Experts of a small language model.
Size: 13 layers, width 640, vocabulary 16384, 109M parameters.
Experts: 64 experts in each of 12 layers, 64 tanh GELU neurons an expert, 8 picks a token, a sigmoid router.
Training: a variant of Muon for the experts, 8787 steps.
Below are experts of layer 5 (counted from 0) of a mixture-of-experts language model. Rows are named router (the router's row for the expert), up (a neuron's input weights, with its number) and show model dimensions 0-63. Each number is 500 + 25 x the weight over its row's rms, rounded and kept within 0 to 999. Numbers have three digits each.
After each expert's rows: a language model's description of what the expert responds to; "mostly gets" lists some tokens that are sent to it at least half of the time. This comes from a sample of Wikipedia text that the model never trained on.

# expert 26
router:472505503554513515474523494494512486480488538475458494532504492498500445476504530514461487496530496519490494518471514507520430517487523524568484498466442508453489530493460537487547480535528498
up0:486460510511475492473517505486518481479457539536515531487506475538541523488528453486542514493478532498496496484515504487436506507493479485499514473554508502500525512473478515524495552490513501
up1:546469480532513493510451512519507527500466512471504483473495546461483530488433507562502498479520470516533493473497512467499503482491491503504521530495495496496535492516516516518500524547511440
up2:533484460481476488501502492501505471537488516482501500494465480421503495481468497543526490493511497528477483456540482484531512508452518510495501492478499504474503494432463474509493536465491458
up3:487509522508491475500493439508514443503425482509485468491510512466476526479510501531522549520463544500475520519498490513530501532487518481542485528431488536511490483494493496512501513478510520
up4:491529490462453538525487489465512519457494499514468483548532520519469496487504472543463529500532490523488494472509453490500537498509475523492516478506537511498488522468455477495531490496484479
Description: Pieces in mathematical or technical prose and LaTeX, like coordin and estim, plus digits and abbreviations such as Jr and 192.
mostly gets: "Jr", "192", "dec", "later", "def", "|---|---|---|---|---|"

# expert 2
router:458530503505545499535502502492520483491533511484480523497519477482490483525538520482464496485469506506441467517499504496505460543505521524540527503480481475498472520484470536491487511502518516
up0:527495496530511532491511489504477498526491540483491509512520518506497530495532484480543448524542450534474522510507485516508489511468521522515510496520504497496510522486509511517541482539536515
up1:489510528497520433502464520465497500466489501534466524510489504461496473451534477465533478462518496527500466495493445506497472491514515499568552522501495504476492477466504522508432509473508477
up2:540493458542550542496482518469544521548456506494519490467493504520539495474479506504474525482497507569513489491510430494458477516482486464531455436509516464531507466502460520484511485505464492
up3:524483531479475504478478528491469529522441455511498516520498500539508491476449525530481467488481499492477548496524508498527500517499464499537508473486462491498545478470463514483541526503493478
up4:490502459543481454534555499526529496522499509474512499497465481495515495516531482490485529494502491483506506548495493498505512526453519495531469463474512471504478521470528468464531479501463509
Description: First capitalized piece of a proper name starting a new word, often after commas, pipes or dashes, such as Al, Ch, Mar, Gr.
mostly gets: "Al", "Ch", "Sh", "Y", "St", "H"

# expert 45
router:500512490510516453503501510467525455470526531517522522491464525496462516496509476480468486490519496484444503482470469456500482489531455506519523495491495528533493473486481506560518512483491540
up0:483530525439552547526504540537522499488482508517488491494497519491497492486470504470484515519490491462474528504430508488479523531479490501496499530496478502500505503483479472507506504515532461
up1:485492457502537551492507494467504521518493473458539561502539512512537511456487506470516540488452556515499531492507483559545491514484487477514510488494519506529448532502489458504510517473515543
up2:478458492471503477522503492508504466495525510502547493499548497475502472555512503468483556470521555529483516441502497475532454534523502541516540510498508508511478500519486511502481537448508521
up3:495511440477500494483506460478541516499532514513516513501498500498468492481548517460505465498475542451513481451509512474496544508541457504477479517488522489485536468516498493521556525497512518
up4:488499499448470511537528524511510501491486458478494485488489495484489524507536490521486498482511487524499501529506538508502541463519512531514486530483508505496518510468550464473526498539493500
Description: Final pieces of foreign or unusual proper names, e.g. Bonn, Yemen, Srebrenica, Jinja, Kohn, and the San in San Francisco.
mostly gets: "ia ", "James ", "ana ", "ai ", "ara ", "z "

# expert 35
router:518549483546511504468530475529521498452539506506474511540481524533471495527544526468480477479505486473507523519504480485517513534513493511532510502484491462515484495535515553523496481542543499
up0:472496445505500502440501498474489488505493500459485532509520493506514514515515526471492505500504495472466529490510499506471480507490500521499537514500506499460468399492484472474546484524485493
up1:502475481506466515500571519542513471466502487536520515522459513459497501500486492463508479492497484472518490497532487501517507532471472511533520490546461442505507490516516496489521565529520479
up2:491508495493513504467523518555470466509506548532478473520462512466515499497493490434532467538492485521512495474493524496500500554482431515487517463493496488502482548516508496492488520564471461
up3:490500516502520521512498454496514459463516526532474530493457470498466522551526448472510480530496500512491459494474513502539484487507499525536483501486458548477483469525508490506539524487494503
up4:500511525499461441471533513503551518512526530503506496517497463503472492512464489499480501541515457488539457498503524556509495496466507508499494503527483495505460532469510512485511519532501514
Description: Digits and pipes in score and results tables, closing year digits, country names like Japan and Germany, and existential there.
mostly gets: "There ", "there ", "Died", "Japan", "Germany ", "Germany"

# expert 61
router:512520497518509478477483493501542491517548517476497509476471500458503471531502520462487464495516465496435432509535541478530492511501479498540499486474457484539469516494467515564487493502555490
up0:521478519474482478500513493481545533517580510522494452460509525493556486499487552495498457505506514443467459448518500499487475465505527555518534450488458495513488502501506515509496484522484522
up1:525514500481444486498532519505512513529449474506478540503500481521533482574483513486533498523514533529509504538565534500446527519503458517503485480510514519520519470489472529467520525501469490
up2:514496548510472530495499471507529505495504489490451527521480486493492503528518486479499515503461467554494509501480470475543487497531462502514490487510442511484490502551505506484528528481495512
up3:500524473524466502458552490491459491493493500506543485494503472506530524499443515507478484532459510482476457534463511523472528502480469439505542510513484503525498478482492518498481489482485558
up4:528456541508520529516516491490542562485474536513497502489486511546497521474508507509507520490552438477524500474512503469497528511490516497492463506444484463467543522501506521524505508512509570
Description: Common English first names and pieces of foreign personal or place names in credits and lists, such as John, William, Fid-el, Ch-ad.
mostly gets: "John ", "William ", "James ", "David ", "ana ", "Robert "

# expert 14
router:496535482496496507459520493481536428484529517486480547505501503506488506483519486518475469474497489521461540495510516476482506512505523540536488485448491478521483481459496521514508467545547535
up0:506528511467542530489489470491515545528436536522480520529527511487476486487482497471524503483498452533488474525528475477511512485503497485516493471519532514493539500511512490524511501505492517
up1:477493486469510520512461452476501502496513508494532499481523523510454501501456476501507520498507534536435525520497475512501477466491509534544499493498511481456503534454460495476548498489462460
up2:514485496490488538504488479509511507490523506485522523508494467546529491486504486489501528539510487507454492465493468496482479458493527493546472512507505516509494521524520524482495523467519456
up3:493500505498475474510475475516478501473493522452511494508476506463563501465519496540524467490472499546509503483496482474466498563510460561498485453487485517489527503485449517528478529523548508
up4:473538490516538464510519464481494508504484479494466533553549541510466546457459504447487478520512508491515530545487487511503511506502486542464475488504560514525482490503492526491509517487487505
Description: Cells in sports tables, filmographies and career lists, including year digits after 200/201, score numbers, team pieces and closing parentheses.
mostly gets: "Th", "Sp", "Gen", "Green", "Label", "Son"

# expert 0
router:463511478484524531483510483535509468477486520480469527541510536484506489495516513469498518493498467536514494519510538475498479512501477449500514512458483469478463456507500488514480482508474497
up0:496470478511526475503516519491526547505527480507483521482462494476479508496481507542515492475486477505473509511505542518522515500473496518480476485532475489526516488539482445539522514478463504
up1:535516485532530514519503530476499494525473487455490529467492474487499492485451479520536451491491539480443533515467493523458531526525528500468526530534475531517506459490515488490497527471499500
up2:556487518512503513503473477507482473488481514550493482510491501482491485511474532549555470558497508526517466503472493480441505495484503511482501474482515498487483473516447502503509478524535475
up3:453540537512487504493526494497523494473498482514526515546443549469485479536502502487507453495501463533527492511507520529515473552464489483488502458552497463491486523477516524452513521513522544
up4:485491501493513509519494509528467532498487514517525476502531507537513478539471537510517527564464495509495480536506489502508475474462511506471526531467502444542515518495540512499466507477416489
Description: Function words in running prose, mostly the, commas and prepositions like in, at, by, from, within, near, before noun phrases.
mostly gets: "the ", "at ", "by ", "in ", "within ", "from "

# expert 7
router:491554455529522500436482497519535438496500519472478549525518503471480434510533470487496490465477495538484503504489457495489499504490509514526485454476481540491483483490475484504467467521502468
up0:473498497503480508479476506500488503486523530515546491505558539492499506473474507494479536490538522500506483471494531523548494444461482509508524493515492540475500489539528471495446516474471463
up1:533513514492522509514492513495511466483505547477525525475499502494447499527512509511469509482490531508480532500463486516495489493465495503518491479467497508516465465471492499496501502457428498
up2:509492492523478486518487517477501505495501468529517538510457510487509495522489494502507470542461507523491476568518457483468486456478458470520514479467469526537526475518464467487495530507471512
up3:474528486518477499473483503465525503535520509499468510537498483503524458458466533541490499525452525526491502551463479542490498542514476500476539491518505510515497514494493527486479502514475466
up4:547496510505463474495533551516472483501498474488538512494476489539537525526491487458498541489534489465502471493492540484499544495490492530557487482484470492483498519464498514482516493508522487
Description: Articles and modifiers opening a noun phrase, often directions, nationalities and time words, such as the, South, British, early, late.
mostly gets: "The ", "South ", "British ", "early ", "German ", "French "

# expert 17
router:518520486500525494470525514523501443467499502505462514525493488536487505498509452497533507506511521498478483495477485475509512525480504491512486486500444500523425476498479517537497472554523560
up0:515524514485531492502542498532513527521508467533502488541505490508493507483490540483513490471504513507540515491475530535517500517478510533494464539525444453486515510553508501538485509512500524
up1:514489514508486510513504448501509474472500557501511521502521517519468487535517493508521461525484489492455476508541510472531556514501494545463503513490477528523471504496524492538499484501497504
up2:536534487493501479480455519509475481506473431480496491511462514484460494495551552491545486520497512526430465529445495512488485500490464473505504500500481492541464491490478521528543541540448520
up3:475522517503491515511503497515510518472442521508492492539546488501519496520493492477539499535471508507515502429513449544504488488496517531498473558486484508511473497497440527452530515484513507
up4:504495530488497483500465470524497500500505560473469472505501522543475559500500497526499490516487485530490513507524479516514525460510486491510492493508497501523462504491473493536557495507521532
Description: Single digits, apostrophes, letters inside abbreviations, and pieces of non-English or non-Latin words, such as U.S., 1s, Khrushchev, Japanese characters.
mostly gets: "’", "'", "ā", "_{", "00 ", "03"

# expert 13
router:484500464514518523513486457505529498477473514490461514493483489476535465481543543470524515484457517486508451490508492528512489508479513513547478497489492526463476482488502532541450512481517476
up0:463472476519518484497490490520490493536459504488508474504491549521532516458467489513487508503500489481518521552510465472542488496529492447545510515477514480487540490486512489493507509530484510
up1:473470502477492506488532480498510485533535524545534463504505531515511466466495450502494521467489547492550457534498520517456476496499484489479525494483494498519502477502509477543468477516447487
up2:485511470491462526507516536524477485517486435533499478505461494486484519494469540519493518520547497494512479529501461490500518495496508506534483475470519526458507463504511497496501517475453492
up3:490490498459531505523524551463520505520470464513486538457487492512515509455522508513524525495464495447469492499488507495485512503535476526531521485517526461489484493485566484537459474477491558
up4:483489491519516516471447494494488454524442514509505533489478511482483504505480476518467514510478509512499489483491506470508515482479495514474514481522520545516500502496478496527497477534515490
Description: Hyphens, dashes, number words and the final pieces of technical or scientific words, such as -, two, -ous, -ular, -atic.
mostly gets: "-", "two ", "–", "atic ", "_", "ous "

# expert 9
router:486543515525520483515482484462515498502504528479476517511546527509495474522505509483514525496532480507494483479510501514480461498516512480525515516504475521492497477471477516553473487509500472
up0:504498486491485465446511483503536503498458531519491473541485448471462537541474515488467531503491511518478514516484499539520482506518507471509483476500483480511464471539506497473494507498459505
up1:515574481496531502517533490530463529480498545518550524505506500485520524491520480486513478463506472498523517459531475494510472502492493504504484491537465479498481502496514474476478498487500520
up2:530506515534500471490457478505538471498542514468526518519540499441512511497561449520518466506494514526530477496536506478479524496508514502509515525533558517536525484547495493509482464517533516
up3:473453478494521457507487536481474513522461505551513494484457518469484527498533528472520532511479503514502479495450501502478499506522523516481492528477503519483503505508476476490461490519483514
up4:538523492511467463554537506530512521531503509480516497537524486453533515508461525491500538508529515485505495472525473539447473519517501446499466501561490481464530535486518499495506488493518507
Description: First word of a multiword name or phrase right after the/of/in, such as United States, San, President, when, where, in general.
mostly gets: "General ", "President ", "San ", "James ", "Los ", "Green "

# expert 47
router:486530488492534519484496483453544482460508540506468538510503495528481457480536474474488497458448496490521487484518512539500459535482488493512492490505531512511471481517496537522488474495486507
up0:514495493488505516532476535456480514519521511481477520531450475470453486519469513506553506473508456523488527519500485486522510519478468478510535487495529496523445459531486502545472520507481454
up1:503459466494497477531492486525498509462491488505491490491508492532523521515497489502477502519468479477499440490460506481555479475507513472516519495504549520517544511483444539510466483467501493
up2:537480472507496487444515523484492475559498487536436479448497465521481448530488508491517480480502523481559501537466495489473481496491475504489505436537470540444517492520499495456518501498467546
up3:503540494510517518449489550503512476490495533530518448501577511481497486518521469484530541488485507528516486502510494525454490489527489511466521480512515514480527518522508504493487524473486505
up4:506506488514477495519506528505474479490464523471478508464495511488495483511486488527501530546491524485489502444482490532520478553516512515483488521518537506468451493509492483478518440462476481
Description: Nationality and country words and their suffixes, such as American, British, German, Colombian, Icelandic, and States after United.
mostly gets: "American ", "US ", "British ", "German ", "tic ", "French "

# expert 46
router:496514487502522483453537485510510487511539530478471486506476479499506484438477463469511493508491473496518456504491525529488511521469480485501494488482495524494462494507483497547467494494472488
up0:499510465453507498481526484493524475447475524451508519534493465554510515524534496501545514564495496491516486501503438475491514523508528501524493500533476515479549496476465515492485534455524477
up1:494502540532453490501527527503495457503499475497470510487486478563531483496500490541512493428500540482534521481477476508472512513509514467482479554541487514441485501499497512506521498498504501
up2:545521492481520552525481527519440567501457499515487483490502522479501555487482479499504491475535459496472479493500501506511509498514474476501464462499512500476520517533496456514472504466502472
up3:511509464498490497523517512523511510513504487523529472492511539495526487446519524524533506502486535522539467501497487515492496484493465474542483519498469480495506491509532532542474574473525477
up4:525513535472470496481522506504512490435514498485546481527502529520519494476496482504493502494532527522509453487533534477518496477490443520442490479487506457441514452485519452519417484487513518
Description: Final pieces of split words, mostly suffixes like -ended, -ist, -ons, -ton, -ford, in names and verbs such as comm-ended and decl-are.
mostly gets: "ist ", "ons ", "ats ", "les ", "ton ", "ians "